From a checkpoint of a small mixture-of-experts model trained on Wikipedia.
Experts: 16 experts in each of 4 layers, 272 SwiGLU neurons an expert, 2 picks a token, a sigmoid router.
Training: a variant of SOAP for the experts, 586M tokens, 9117 steps.
Below are experts of layer 5 (counted from 0) of a mixture-of-experts language model. Rows are named router (the router's row for the expert), gate (a neuron's input weights, with its number), up (a neuron's input weights, with its number) and show model dimensions 0-223. Each number is 500 + 25 x the weight over its row's rms, rounded and kept within 0 to 999. Numbers have three digits each.
After each expert's rows: a language model's description of what the expert responds to. This comes from a sample of Wikipedia text that the model never trained on.

# expert 13
router:557478443532499528491514489492500435503504519537498495528485511487439483488478503516494568507436463547524494517453511506482480485568490532540507525490489505493521482492541487478514518522535475506487518482549474510528504509499500513492480489512465513515484524491519489488516547501493521482518511510522490486470498500521583475496489489496499508510569506504490485498465491528538493508509475501549507527505515501515505519522505516502547526505538502501504513504497482478482507494476506511477501486457477492528490494493474500470446506524519462465414497495534485476455500471516486507509495496483553452502507493532494502506534515512440522460519470495520518488506475496504504456496
gate5:530492519480480496461519487492519516496514514530510474486492501486525507449506501488459513546498465537511477466486469494476480474482477534521428545506517538507503473486535508486460472503489511519486491473509518479497508502516490464501489457494542498512512515563526503517498502482527465468482506457512496476498461471518514467480533482525479540495485512497508487490526493510520487490510508528487503481508514485521501498528463511481552505493498448495458467501477548546528505489458528509473480491473528442486540484528516531526506512546479498513494511510507478520492468479510586445514484465542531548543518484509497507499528519518454493487545499540476521529479496496464535515479
up5:529545490530478543507529515497525532539533522529524519479500522476490471510504515514502520509530519487517464483483484459445537512516480498479479515530505489527507547469515459501458498485445522518479540463483537522447508513513454484517510553484534496507515499495514486513499506488500521468558514492497493494538512499512517500478554503557508550533472462492509446512450478479503500493514497462482517519532507494518460494508448481510518502480492490489570485506465497531518513498483521539512547481478534524507488501456518483486455467475559521471504548518493508515466501485471521493545481505523494528501517489511499526484458474481501486472508476503493530487515479488527475500493
What it handles: Century pieces of years such as 201, 199, 202, plus spaces, decimal points and dashes before numbers in tables and dates.

# expert 7
router:495504506499523470484518499460492517490528487524498501512488503493409494499559492524497473517469480522521509543473462478448480483501513487470456496512530497501524520503478519499541523509487509480475486500508506489479531513528498480504526474559493542467519496496513494486484511502465496484470466553506489493505514486437535505508517477495512459492524507558504508499498492473531514481452474509533510508521515519536493455516500505475492520515559510522482498468485477492490479492483542501485490520502527533505471524468480525515450485502506485540482511549522527559520510516494524499486473474546551491431491494471460481488486484487463525525482487509498513484476512480546485446559
gate1:513488509482560506489497541551469523482525496507498516484495483493483471474492487522501447473472520473437502534498538469535491514490485500516468483536517499510495543538479510532480482465502482511495492547457508496493497557469493530532539513516525498461529493467489488550510492508510527537516474497572512525529516504487507464529538532472493478538551514492472502488470532507488476480499500516508534524467521522476532539532514494515544524502478517528465482535470489498505499490516467498507481517514480460527497506466505493517540532488470521454461505506465543492453519494493521496509532554494471520521501459505489492497531511468495467469512463499498483482472534492501512457485
up1:487516490514467496534541486486470496521498521492512479519479483470514510464506505511514471494482491523460483501468528493481443522492505452503515536488531534522503445468498547466524526537480474476520508494497450524496499479528474502501537478492478473501530489506501512533484513488507469490500467515514483479488522462465532493496528507462499535459486487498529509487508479477548529484471527461495510542525531456479485500453526551514482564523455495487530485462503497513518520549483531494531487542484465550496491471513498523479519481494496508498549504469491523521429497513465555507503526513507497489494511498491521494505510534560470477493517547534543508521505507478486469460491
What it handles: Consonant-heavy word pieces inside non-English names of people and places, such as Shangkun, Chakwal, Kencana, Lviv, Hunnia.

# expert 3
router:528519462526468505450514470478501482505470515535501492498518459480501500489472495515486524529491493469502492504459489500503491513518508486546497538504494499514534526496537501485509504520507514486480500548505531519489512526573533515492495478503442494510545497548471495509508532515445514486529499486483490477464527441483512508506529476464500469579510541506466499539512492502533506468487519515476527492522524487479453527508500511428558463536539497490485471505467512477520500468425479519458501472480512510538469538460446507513474461512492466472515496510521485497506516500470479513506504528504504491470514540472505518512512524497529493495486479460473477480484504494495500490467
gate0:475544447523477479504512505509494470521520508522476503486485520489493514504455504508498520506542509470519443472459507510481483544537482446523558532547446518527484491445501495525523525511454535499500554515496522519492468541492516511517556486488517523490523516470454526472500522538494536454495476476529499486517518490480474460521468500527470505500516490428495524493480525483561512462459484517528530516465493524488527513508497534484474485475509483504518495483493476514526477469498512463489496508510493514520491517458522547505546481480517521505528487478472495496469484485509501494520463538479491482495509512502527449489486514487512502540479473455525525492524490515509502497460
up0:490475501483516511502510515479490527524478497498491541483485529499456507476501491485548527517477534488489477509488460512478498485495538438509521489513478514540494513511492490491489493453521486485490498494496462517525503557452545511517472500470496525508517479491552521509539472489482487491504518479520510516508537509497558487532520471477472481490528536499506483500523494551485512517475532482507461551496519529523467430507497544476541462540483501528496497471489493467508550474482491424488501499498510534465458505501545482509499454487490510478486469474491465480539508490517502488513516482531480513477502489483520541500444542529499500514478477517500554548505509511493531454547
What it handles: Ends of common nouns and noun suffixes, often before a comma or of, such as season, series, relations, limitations, games, role.

# expert 6
router:535542502496490488506524502500510524512527549520474459471492509545483461498541497498517497511500520492525493505441515493548464514589470487476510460506471530496509523484544499457520526505492450524496485496489483492511484503538517485491540475533470502490507521520503497519537526459480479479539461534459473520433466469524572469485526495503499477482525537532499528504492501539481524503486485512514532524473527504475488542492507467481496479493485491478487500477499498477498470537492527459506523521491495501514499514504503477506506502509523481485485501563469490484495506471504520545496522555524518478492477481512503538521486528497446480519484464517469508483466546499487526449492
gate4:502531486473467503544524530506489541528484479447502508476505480509546477506511471520492502484499488500510468582504505486538545544493533502499477484519544528542459484481510508505480521508514475472504492443490503493511481485502493517507485480516486510531497470518515487530509548499520464509501544518452522477487528500516517517484474468458540489525478506512487469495505491483518468540507429479496536487452481547515499475519493513463487489494517493487495501491463486521496568467477517506474515453523535534496528526507505518494464522517527530552468491503526462489496504544529482502510508512512504482496465521433474479484476556514477505513511532465519510505469523483510509460485
up4:497514489543498492511498509471540519544460499503415527491490497461484498515474537492500480500503500487477533531510501488475525507528507523523463488501521476500506532513508536451520504480528515514523491482494515527527563452489564513512529494499503496511488456530477472459486486446533510499522515488468508491508477531515478490554531458496474483514542538508513468529550524509504498557486485474518493526522460499484470553495519500490476523486496441463469507523479522503489471491489500510476490510465496526504493530519500517491518544457479480477530530463530468505492485487485450516516520541506490481510484541526495477454480505500475491527475554493491495464466504498497533494474
What it handles: Linking verbs was, is, were, been and the articles a, an in prose, plus pipes, semicolons, colons and slashes in data tables.

# expert 0
router:517508514532462482483507433467517465488511528554519502516454510457492479483515537493505511546487497460463508530481495481541446487570544526521446532548508517498505513497541482515501532481492506474524505517493480488519505491544501494501501530528480531545515500522492513545527483495484498487468494537498507497500523457470520533475491432452508450534530474461509511498496521499533482470478462532513537533568526493500481525514512532484508498512541496509505500454495493493495464508455479489498516494512503481512452532502453480527517497536475497491500493485505522525496494482516491518534530479491485471485495483490465539507478496496526472517480492495497458493453505501501525483499
gate1:495528501510536513505509505491498500474505477528518480499489468518530472495519494517470473477463536515505486539505483484528499517552571511462553474481504515468512513544500473534478515518519488528529460522484516455488501507500470512519491505535468498552520503544502493546532526512525506496467491491460500516492475485472492510493548457503528484480519486537500529491483528468517451491509498548515518509476493484494495501478507519466489525498565498495486460482480467486504548527503509536533499475503474499489489528503444468478474499523534522506526493519559471496511485470491456493444497496517448486475460537529476450538507499528512485505463499490500436482539525510502483517504
up1:514502522512486503509500492455454476484489498481525513488538449486467494469487505452489487471496497491505501504515516484462471571527462518522469431500467472459460452521525499541513490500485511512495494538560518491462509499489510487510515468495463483476491524552481479538524518532529485496484464493571492516504491486519493543499522474512480533472477503521499536509513522490514517437488537490528525520489507502536533462481524529489515484509517546501523495533503497483479507505516523467524486496523493497515470514522514500508484481501453500555488577527537510505523499466496490504443476509486457491498491474489489510497495519509482493507480532537480497499484529507509487481427
What it handles: Subject pronouns and opening quote marks in narrative and biography, plus subject nouns like film, player, song, gene; e.g. he, who, they.

# expert 12
router:526447480509496497441579511481520491499496488505482521489443491473502478508477487454480520592482499465472519502493454487515492509601482476528516484530497509511496522522562522534521523512525492506491517526502522494486494485513511511522492486530476531536556515499480491503488499510483529542515488515510510484492522480480516478486506509493520476540509490550502485504485463471475513457477470492500495490528518479481482490534496507477533516520537523467497515480479456484492544481522499508486561493475508503506493492496494466475504520528529525554523530511453501513500532498483469474486504504493526448458469534517523507512496511455483505473489484521529505494492488497508528494455
gate0:464486489493480508516496522472516487506515507477530481494484488506546503498509433522529543540500506540472495527497508487515504473497482533444484470492470486456533486507503498468464447496497489502526516502446538470509517501546515472495428490500488518577462497529514466507504462548459534540495490519497501497496551563484521511521534441514448503495493538503523484496505485487514509501491504470515462549515493508500493499509442485484551514506494496534520480505494459475508532496492506500538511547538471529492501539493500473519459520471505503511520501480497443496518489514507465505476498497488565479463506508506509506489516501484491518530486497524522471489491498475516529490516
up0:532495500465490477472489505516498478522531545538510466494465490488496471497454453482502498523500505525475519510519502487479489530510515505518549503537502489500561436475514503503508478515507549556503502507505527435510468521469466506495478495505480526503476527546506494477495434491460527514513526484487513432498463529522520521507528541490475517502468500510491467520472495508521564448471500541469526489501530504479452485505494548483481542503515499497524473504495450490533505504498495491520535477498486528538505505522545469501504514489537508445483496473483452522518501511463504515473523488527523510519508482507434473498511505488473554497515482523507497503467480497506495497521
What it handles: Main verbs following subjects or auxiliaries, e.g. became, released, served, set out, and prepositions like to, of, in, for in prose.

# expert 10
router:562499515520506505496498488520517469491491533473456492507488481498489485486594485526546494543482501495503500463474466491486484488528492489526502540485495519470511489546510441469535499515522511481499496516502502515504461476542534478462532482493496561524492462451498483506503545486442511506515518500489522523493499470505508508490506460525482493510490510532528506524509542508518454491496454509528513478499496515479501483504485486524497498504532471522464530489526499489465491492443494557457470466517514497559502475520468504475490492490461506464475542480510542484539518519478493504485526534522573478536508485505535536491500514497496516498503478494520526516510506467546539493519
gate1:501534511488497514542516493542491476458476501508488507492479506506499529508505496541498507538453522490483501501501503442451545515506501508516514545542507481447497474469526479517522460489456495509524473560502520500516499504473479470489500534523481516478559503537489560497509513498463457511472512517518537504487503455470516500499482508495519508469498475491495498514494486468520477538537476517518494481486506496498448511502513497497479511508505517528521509508517510509428495495463517539512510496554528436536532511487504535485451507457507479492455545465503545490510481522476480476498479486461530471506484528470525546457488503479526456504533467498507454533473498513502517495507
up1:529519505470472503481518476464516485535531525487513495514490468553475542504497507518486476440513480502555473480537477512515513516470493548439494510515521553538487473474463473504438487484531481501488512507483484520465515485512502512487501501494509563519490461507557485466514514489483499525525501502512475494503546510478519524485475451511500516519482506466483502495510466502517527504477522501485496518460537511497480509501498521501470525552530496490512468492486545518516494514550527519460461492468450505484518438522491526497535479546493479495491486525460519526514542520474484519484488474520477518540534534513556520494500490498508546488469465462469474477509517502510472493514
What it handles: Inner and final pieces of foreign or unusual proper names, especially place and surname endings like burg, ton, mann, ville, ford, ington.

# expert 11
router:501549491509493529432514504465474475467473536512502462521512500490506509512505502511481553500504504535504517548492463517494510475536498471537523491510520497512503504477529509489513516518491477486469507563519504506537483473502522487506503507480435537519497458492515484493498574525480490541534513460498508466463526514521513475501498487470525483545554523509530502547505460484500524442479480536497538505518484470470508479535495517474480522563479511487478535497502477496503500511494530530484478483509529501498535454471503482507491493508512498509490536507450543492516530507455466476479517504523495476449491474486521520516509486450459508482519494490515487453456500471479502481544
gate0:491508493446555511525522508550497514489475488483475477524519486475508514483493531480496533476496509511440499507511535504499484478508486478553508506493502520510536518434492456542514482497508481456489518534478517492504471488473445463514490589563487507542468455527528487511464501478501489522486491492496502543518503525461514494489481465482497513493493499531505529510514475501515472503487490562494450480551460490496513461501504512527503500501486480491455523501520490519509514511511512515486548478479529493496496537521456524487474508540491512546482540487537496543505503490469481486523472462532486499521533515515499471489533450491509492508510510503467460510502530447536486489495
up0:498469512516458466544542510505467530507537509515527467487541532510561456512484500492513474488482481489482463488469482506439494470505506522463511484485460509493506491502509486481491476468513536525541485465541503522463491506526508461472540505517554495510511505461475508506517511506457487480524537550509493462463482509498515489534491477495535471535514487467506517480501528516461543515490502550577492490482526553503464522450515502545457468507498496525491483475472496491517495516491499498502512470547504491496516497510470536506477456504508532495502515484474474512499499497502483494474487514475469533489459485466504455481459512523471501484517523493428513516539482512488492479507
What it handles: Prepositions such as of, in, for, from, by, until, after, during, often in most of or not until phrases.

# expert 1
router:493510485503492471508531468505500441511523548538526477489517497537463466508539525489527544583550513511503494493504483514505467508496512489512440467499498523481472526537523465547525497524513497509448510532511501497485488489501501527491506506533508503499496486491512487518524535467461496528509487476519508493486547479490518538516528438477526488511508497471502449482484476499532481461525479503538491509517483505483523511485490494473489505509587484512514487477528464514471471462485506543529509550488517488500512448512518508517517500509520475511517492516478509552535503477503490474526530500515572492429479478532496553516493502498491505495509486471492503466513457487493501504523
gate1:519537509487470477487496430511503467514532529510477531523459472521461464487504501460502532540531515483485515480532513509481450498513470497469486508554469504528471453502496521463494504512529496444495483474467465487505539498562514551512552527521510478449525505491484450501504531484513495476534521485545445492475520483479538468482502517508483476519442496491453506531538479514505496483483494522502503484484503469541463478491495496499491495519514515523473494476483496500491459514487485477517539514493478529498488509484508506506552504524538503492541487525524510506484562524529473494549506500457492535464509472478488475498505503509505484479502503495519512484480502507447500552511
up1:469494487497517504473489494537541504513504481500512515469498559544478547520518550494504516511497493516496535472537553483497565509485499526469508534489506461500436511494462493467489440475497490495474518509475515508506462527537461525441511450519519500492494462508520449482551494494490483529515504517529552489516504484510526481507519518510488489462501520524480472457546505553525517461514512502523526506503509497538501485492521540473500490486513500477503527503495497455500541494509505453497490526518480505503512491514500484495483437477511476486504510528573511482502502480516479546486526515492496454494501524462441475520485512477475478515510495512499496501542536474489455489482
What it handles: Opening words of quoted titles, names and foreign words, such as The, the, El, San, Robert, plus accented letters in Spanish or Czech names.

# expert 4
router:451503504536477482465510422420532487478526523511507481504497430511501466471514479493485526524529490488506479513465457530500481520572505469523466490493442500458503510506510505519542479487526528485474477550511480496528468496511494530493514461509435507504517522477520526518506547531452492491493537466494498509449503512507489497510531502498479502519495506505509504498499482504528499508511515524521481506543506501499502473522497536481465513521497457514494449493480488513523490495480506490474501477495526484525489507488474510467477484518441509528489477497497536501492514544489493526492534517527555481468490528500495519531527449500457530525525470533533502500443494493489505470505
gate3:504518533463532524480483459489508484495487502539494521506498486486477508516523494481500509454497515536514489542455525474526504512530437526504507470450473482498467522529502455506496519493589508496525482515489539501528505503533553536502516486473508490526523535520486521489494485473507502481554544500509492488485554514486503480525506516514494504518484436466525468517482510515557515497501507497484502517527485479482523479489517512490491460529513479507513529472513492496491472531499467512470500501524486511460468485506510497479491462471493473487499513524540510465513451518523511454491488514526499533520503447496494492460522463554492527490506505509488506457448563520495429498473
up3:510479529560464469495485496509483505485524522474494516492510503511539527505466509520508459493483479520486500541499493454504512489460475499521480484522519491511495524515540525544530515484501510485519530508522452519492488479488491489492517494512501541474488470510523556485500531486485471492492471492485492516526476445502490465508523440471483477531521472493495534475480506478506495509500492521518520503514527531467519521524508494498530486501469501445513507500500496515554490454469497455475482505484534528503482474509487492536502458509520469500550444524488514471484520458485491564464529501512514446467551498464489456519500539515481463517516458499556454528535445472511522479488
What it handles: The word the, sentence-ending periods and commas, and sentence-opening The, its, their, this, where, while in running prose.

# expert 5
router:484507524486492487507538477523527479423515525515454527549519492524488527477516490512488534495499515473496543540484509516476500520523500469525482499502472531498528485531538499508454489490495516509498484519504525489493496496502509472499526504541496532490487478477540459526519545474491510506510488510532535503492501523540494487512501504474505499538528514526524482477503536513539534469549505505470488469522503516535473495463516484486477478500517450472472457508503476476475496486443494494476510482514481505520503499477484487485455497557420539462475487527434516513535534475494487470526464516500544439517493499479488549512485533455488525525445488519501494488494513526499486521532
gate0:485516499486470494428488538483481502479487476532502498526520490492486495496471567509475499533518491426511513532438498469498492496486512512478492494506521505519495455508531481520507468476457420509471499523511490503489538528482535486491538500504488500453513477443486460483490470482533529506527501472443516518483509489496516532525508478495512535507482453509500504532505515479532521513504493518486513465472501522503463488539486482480510522482425483528523543473476542513458519488481517501496520518467513470467506484468532483536518543500491525479518470483544491525497519467475480503480518482469518492533509533475511493521486539498494534511492526480497537523490479467508553506507
up0:494509545505467535507513495515469517491495498481483486493452499518452526502462456471483499502525512564453516510542507480494444526514482501536537499468486471499496502506482539488542570491491521537486490494483515505514571507506502505517514508526489529497517505496507508509543523540466514492485519498542527473466467434505479477564519533519494512495491497502514534524495504480487487488490467517481459495501526443522507490463523493492482524522512507456503494459498480500510460498484476568484478477493461539535496484518492457506477487464493501469494474525481467500503520501527545494492497481524482491477529519490506558492517484519518451503467521539476495531527513456510498489477
What it handles: Commas, and, or, but, with and semicolons that join list items or clauses, such as horse and let loose, Mason, Scott.

# expert 14
router:521495493480489478497519519507508497472487521527477485501469495487380507481525490473495533498551523572487482504426497507501469496548517520509488493505502471452466505476526512498515558498525519477491497544501512488530513496475488488491475510487469496519506496496470529499519508497498489476512527539493531476480521527519502512517507479481522531543544496538526502530529509511478550503527494486458476515531513518483458513519490488459505500494459445474472465499475516498516520485486507511425523528515506464515440461472458505468504502509503513506488465498524509490518489476479509483492541509472518530498511553506504536510513528504487505468495477514505518467474529484518515520459
gate4:529489474499479500504513507482491490458465532500546497493521483509512484524489506492496514473552516494488523449469481480525505512518408476515523534466551513474484513526517521520490473443517518479530521510543475470490491534463533540507491476517510520502442477504488545513529591539508479475489483513499508467513478491491521492542510473512479530493539488535506527502508525503520471512489559506485497468482474443493534507464470501482514462484486498485489472511535488496507511551503507469490508509480484475522482520445490497512506486488493490546490501495514557515487487502505488499493510475519536476497496519571507522514478490513539523497494463503547485492531510520523486495479
up4:545497533489528484542504531491464519421529516522517479503492491489490471526523523478502488534467529519560499500515516504511500450515491484473505478478484459473513517504520494521499548455513510486511493521508457524511461449502446510447538504478501496477503527478476449481512483517510533514494439518524510508533515498468471510480467493503525440450475474491489535468497484531503520536463503509527495495514489533480557489520487519539475463466471479480500504512481511471510487490477534502484497491497496502476490494550470524502511501495495446532474513466499486525515487469487460492491465485456512487483509507517543501465517546494498535512509484505503470461470504533508510488453
What it handles: Newlines ending list items, table rows and paragraphs, heading marks such as == and ===, and infobox field names like Country.

# expert 9
router:506492475548537461479483461477533467501531505482514533483464489514474504480521463510508553490510532464530480459478489525573501506604497522506513474487512506495490485517548477473478510474485502494519489502485553480492501541487531488465518462485500483484511453487518514546480550540490512527473474487486487478481551477526504492504505455476497510512534499496522509529525513529530555461504503538502477493525493519528516471491510535464498488524530513523542501479467512501515505495509533489473458513454511506491492532464499508510468486517499487504439487508472495526466513485500463509461485498530521462476495537534468495506495511481518530469501469480479512485508492499529523504495
gate3:530531473522514527533488496474488460493460521539501479505500483472504475475447491496468479501480517535498452478500482470524486489531520480548469526505446521503468486504502492533488510496497483472468454521504487522541514497518503477540522482508477504506478523504512495504504525483497515535503463474493463526471540511546461496480495442527509523493506476541535503460507516468512516492496494472528467448493481520543472469507458518493539453475523478484512487521496488488517502482509494507560484487496505502526479492498485506525452481444508523512510536542494466502507531505486478536503495435537420486464484506514488531496462528496490506540489549484538511512494486471462498488506
up3:455481506506529492489510518504506471500503499494502454517527474504483488530521479491511491541488511530445536537510531483485503502504505488514493544501537477467497496483474530474491526441473522520501490440472494477505477508441497483504516499528513544488533511477496562462523537445507495512527505521467482527481483497508508460558462464545494501488488501478523492505510507507496499496538512443512465487498496548474474516515514523474464504479513493437478469533470532499505527481521509541500497483540549477503498486493487525493471536492522487515514489519544547499475508506431510486478526500566491508508522525516508458481504498487491466478487506498506481482525486552493538537532
What it handles: Ordinal suffixes and words such as th, seventh, first, that, as, which, same, plus bare spaces before numbers or empty table cells.

# expert 15
router:535538461527490522527497512469526488485500523530473524483499481531481508473540445508498460559502498496522484483471490486469484495494537498496466513503486494453495525493534489511510510514509496499448503517501538508523495486507503494533496479502470511532482517533458514526510512531460527529527510513498527482463550467510534513509501461482499492527566513458486479496512515474487543497525493507457516535481488462513493531519513517513484556495497499474486506519481523531530532537478503545437544537525476482530474470501458502475487468506481502479471480520508525498495524514514528514492483505455532489484454513480477541488535471475528504465484473473557502442493520468523530474481
gate4:487490478514515511542496490547468497519488471459519484525489474523507476431571495522467496495529503453498515548484461485485489525527521501468525516437472520484513462500491480516479496467500490498464494505500523493564521515513560516506483540509515459507521515462490486513507503496487489517476479488476470509496460481505513517557511494496517456476498454548509529485526529487538528492513459519514515510466481516482479493501493523505472451533457529550508480523533487482500493510507494494466531472528559500500511503456487497512513482467473484460476509523512502535500507509513469523516474475504482500474516528503504509502483459490527536450532509488455498510470528553510523472518
up4:521501501525526538525522494508470502448496519504471464511485494529513433513516500460518504544533524520461542460475452497474516498521474556515513506490478471456551493496489471514492516523508488534502481480488495465531505452520522500514492487519473498491530501509479492488523535530497506511486484489477505490504443494501481564545435519441510500505512519552518475509565502464514520498514532479530480497477497458495484479474513490541520501479484501496504488499446491532475503532526505517481502514521513475488513507522489449490478514477475489502492510496476473486500503549514484489497513480514511586471476455490488473529487482493479467509536519526516489492491475482460480477537
What it handles: Line-start dashes in infobox-style lists such as Occupation or Website, and name words such as University, National, John, William.

# expert 8
router:478511478536483478493519527531484504485507508493499535487512497475426472501537508543487516507514481499524485525465494491524478534488474451498471473509486520479494571514514492518539524500502463495495527527521508462504511522516554485487506484548476482482504512494486526523526519528459535467524488522506474502448483446484531518540500505483545500459512477527475495511516525512439506427493500491524493516557540501482501498525516508458516514508551530521477525500500500488535493522502536507473476478471520513504520526519457498492489491531501493508482522525521528497502489473518466475489461496532542497484481517452513544520485478500413533499500464516521499500472519498509499479527
gate0:481481508477476507492494472533490539467470536469518463493511531516519517473509501500478521487519470513522500511508532482514485525509482518517481454525488540499451504512529485564509510499481532460522500479528547479484486552552514497480478501487462495486502515494509528479521524498461582479471522482481530503502478481481469499513526494481515468471478504492451525505494498497487501498499477520457511538519467508497485495482529515464472522430498549518514477507509482509511542504499517548484553481481522506488532515503479526472500472504564496458500547474491538516480509526501488467481506515505529524506475524494529546510492528552476535489540443495464504517485497467461480488493
up0:471473460487487483458508492570526452445531563498495484515506485519542498517533545487465507482544480519484542487491491508450523489491502526510541530521531497490535511511485498498484534537534525478521535475506498512494479481503517489496486485476537474478470472491515575442484511489529487504505522500500518494497454499502463486494463484491539488512492506505541520551509529472518519483513504474490515476482498504494482514516529527517477498516480489480491485487479493492513515506506502500449490496488515493463520495483487513544406470561546487490493522501493504524454502467535492493468498491468451500506463498453480537501488456507471510491490518529505502515510491500506461537518
What it handles: Opening capital letter of proper names after a pipe, colon or dash, mostly club names in football career lists and tables, e.g. Aston, Ayr.

# expert 2
router:516510476535511442459511499461510476507472495494458469470458490531464471517508503501538515493488520499504500505467466513505490479526537520487521526543494500539493518490516513505524505528496542472446477513469531492522481480518504464522487502516523526508496476520520544477528514519483514523508550504514478480477556479529510509529513527494513519476534494536532482528527495529524535451492493513451543532519475489522547491515492539484538530492478459484489467481518456504535474476489495493476523526509477507537450523461501486520508468515458495503492502511545506535543492503457505474476543532502494453487483538497526510534489519464485539485454473491511490487533486469455505518517
gate1:529471500516511504481502506539492505497490502472493519492478484500476490504493459511515523494483484487480505507481558541506524486526471541509483526484502498529507519465518504502516511497479518485449511489508506505503494525534494504524482523439499484500464508506454472526529518561490468459482582489464436491500485481538488514471469497512524553483558505532486486539494462515462492516516480499546480503520499490514508490516497469532461456505505480476519499522490472551468513490451544518489483502501490518484508492503555504489524538502519508494438515542524505499470481541520450507476483467475528509486518471460510515523527486496531514503493489513535485525495473437464547501521
up1:516521488516542475500553492547521547506504503500481484514497507503484507517525498485495457488467454477509462503501544504491511482496513525522489511512492513498500488491533516469438476491518509441482512517487484461500484486517524511452503505491494498505516529494519464507493504503482483440518502480449522496527524488461501495523468516498482514477500469468473516489492523482494495552481489485507480499482505548546484484507509517498559479458500490489524511489502524487528484515507449509545508501463506584520516509463468509531491528457471535524523484524434480531470551482512477505523542520532475520493487483519479508485497444453505506505487477458503541506495493468494519577503
What it handles: Short opening pieces of longer words such as st, re, un, dis, sub, al, inside hyphenated compounds, plus blank lines before section headings.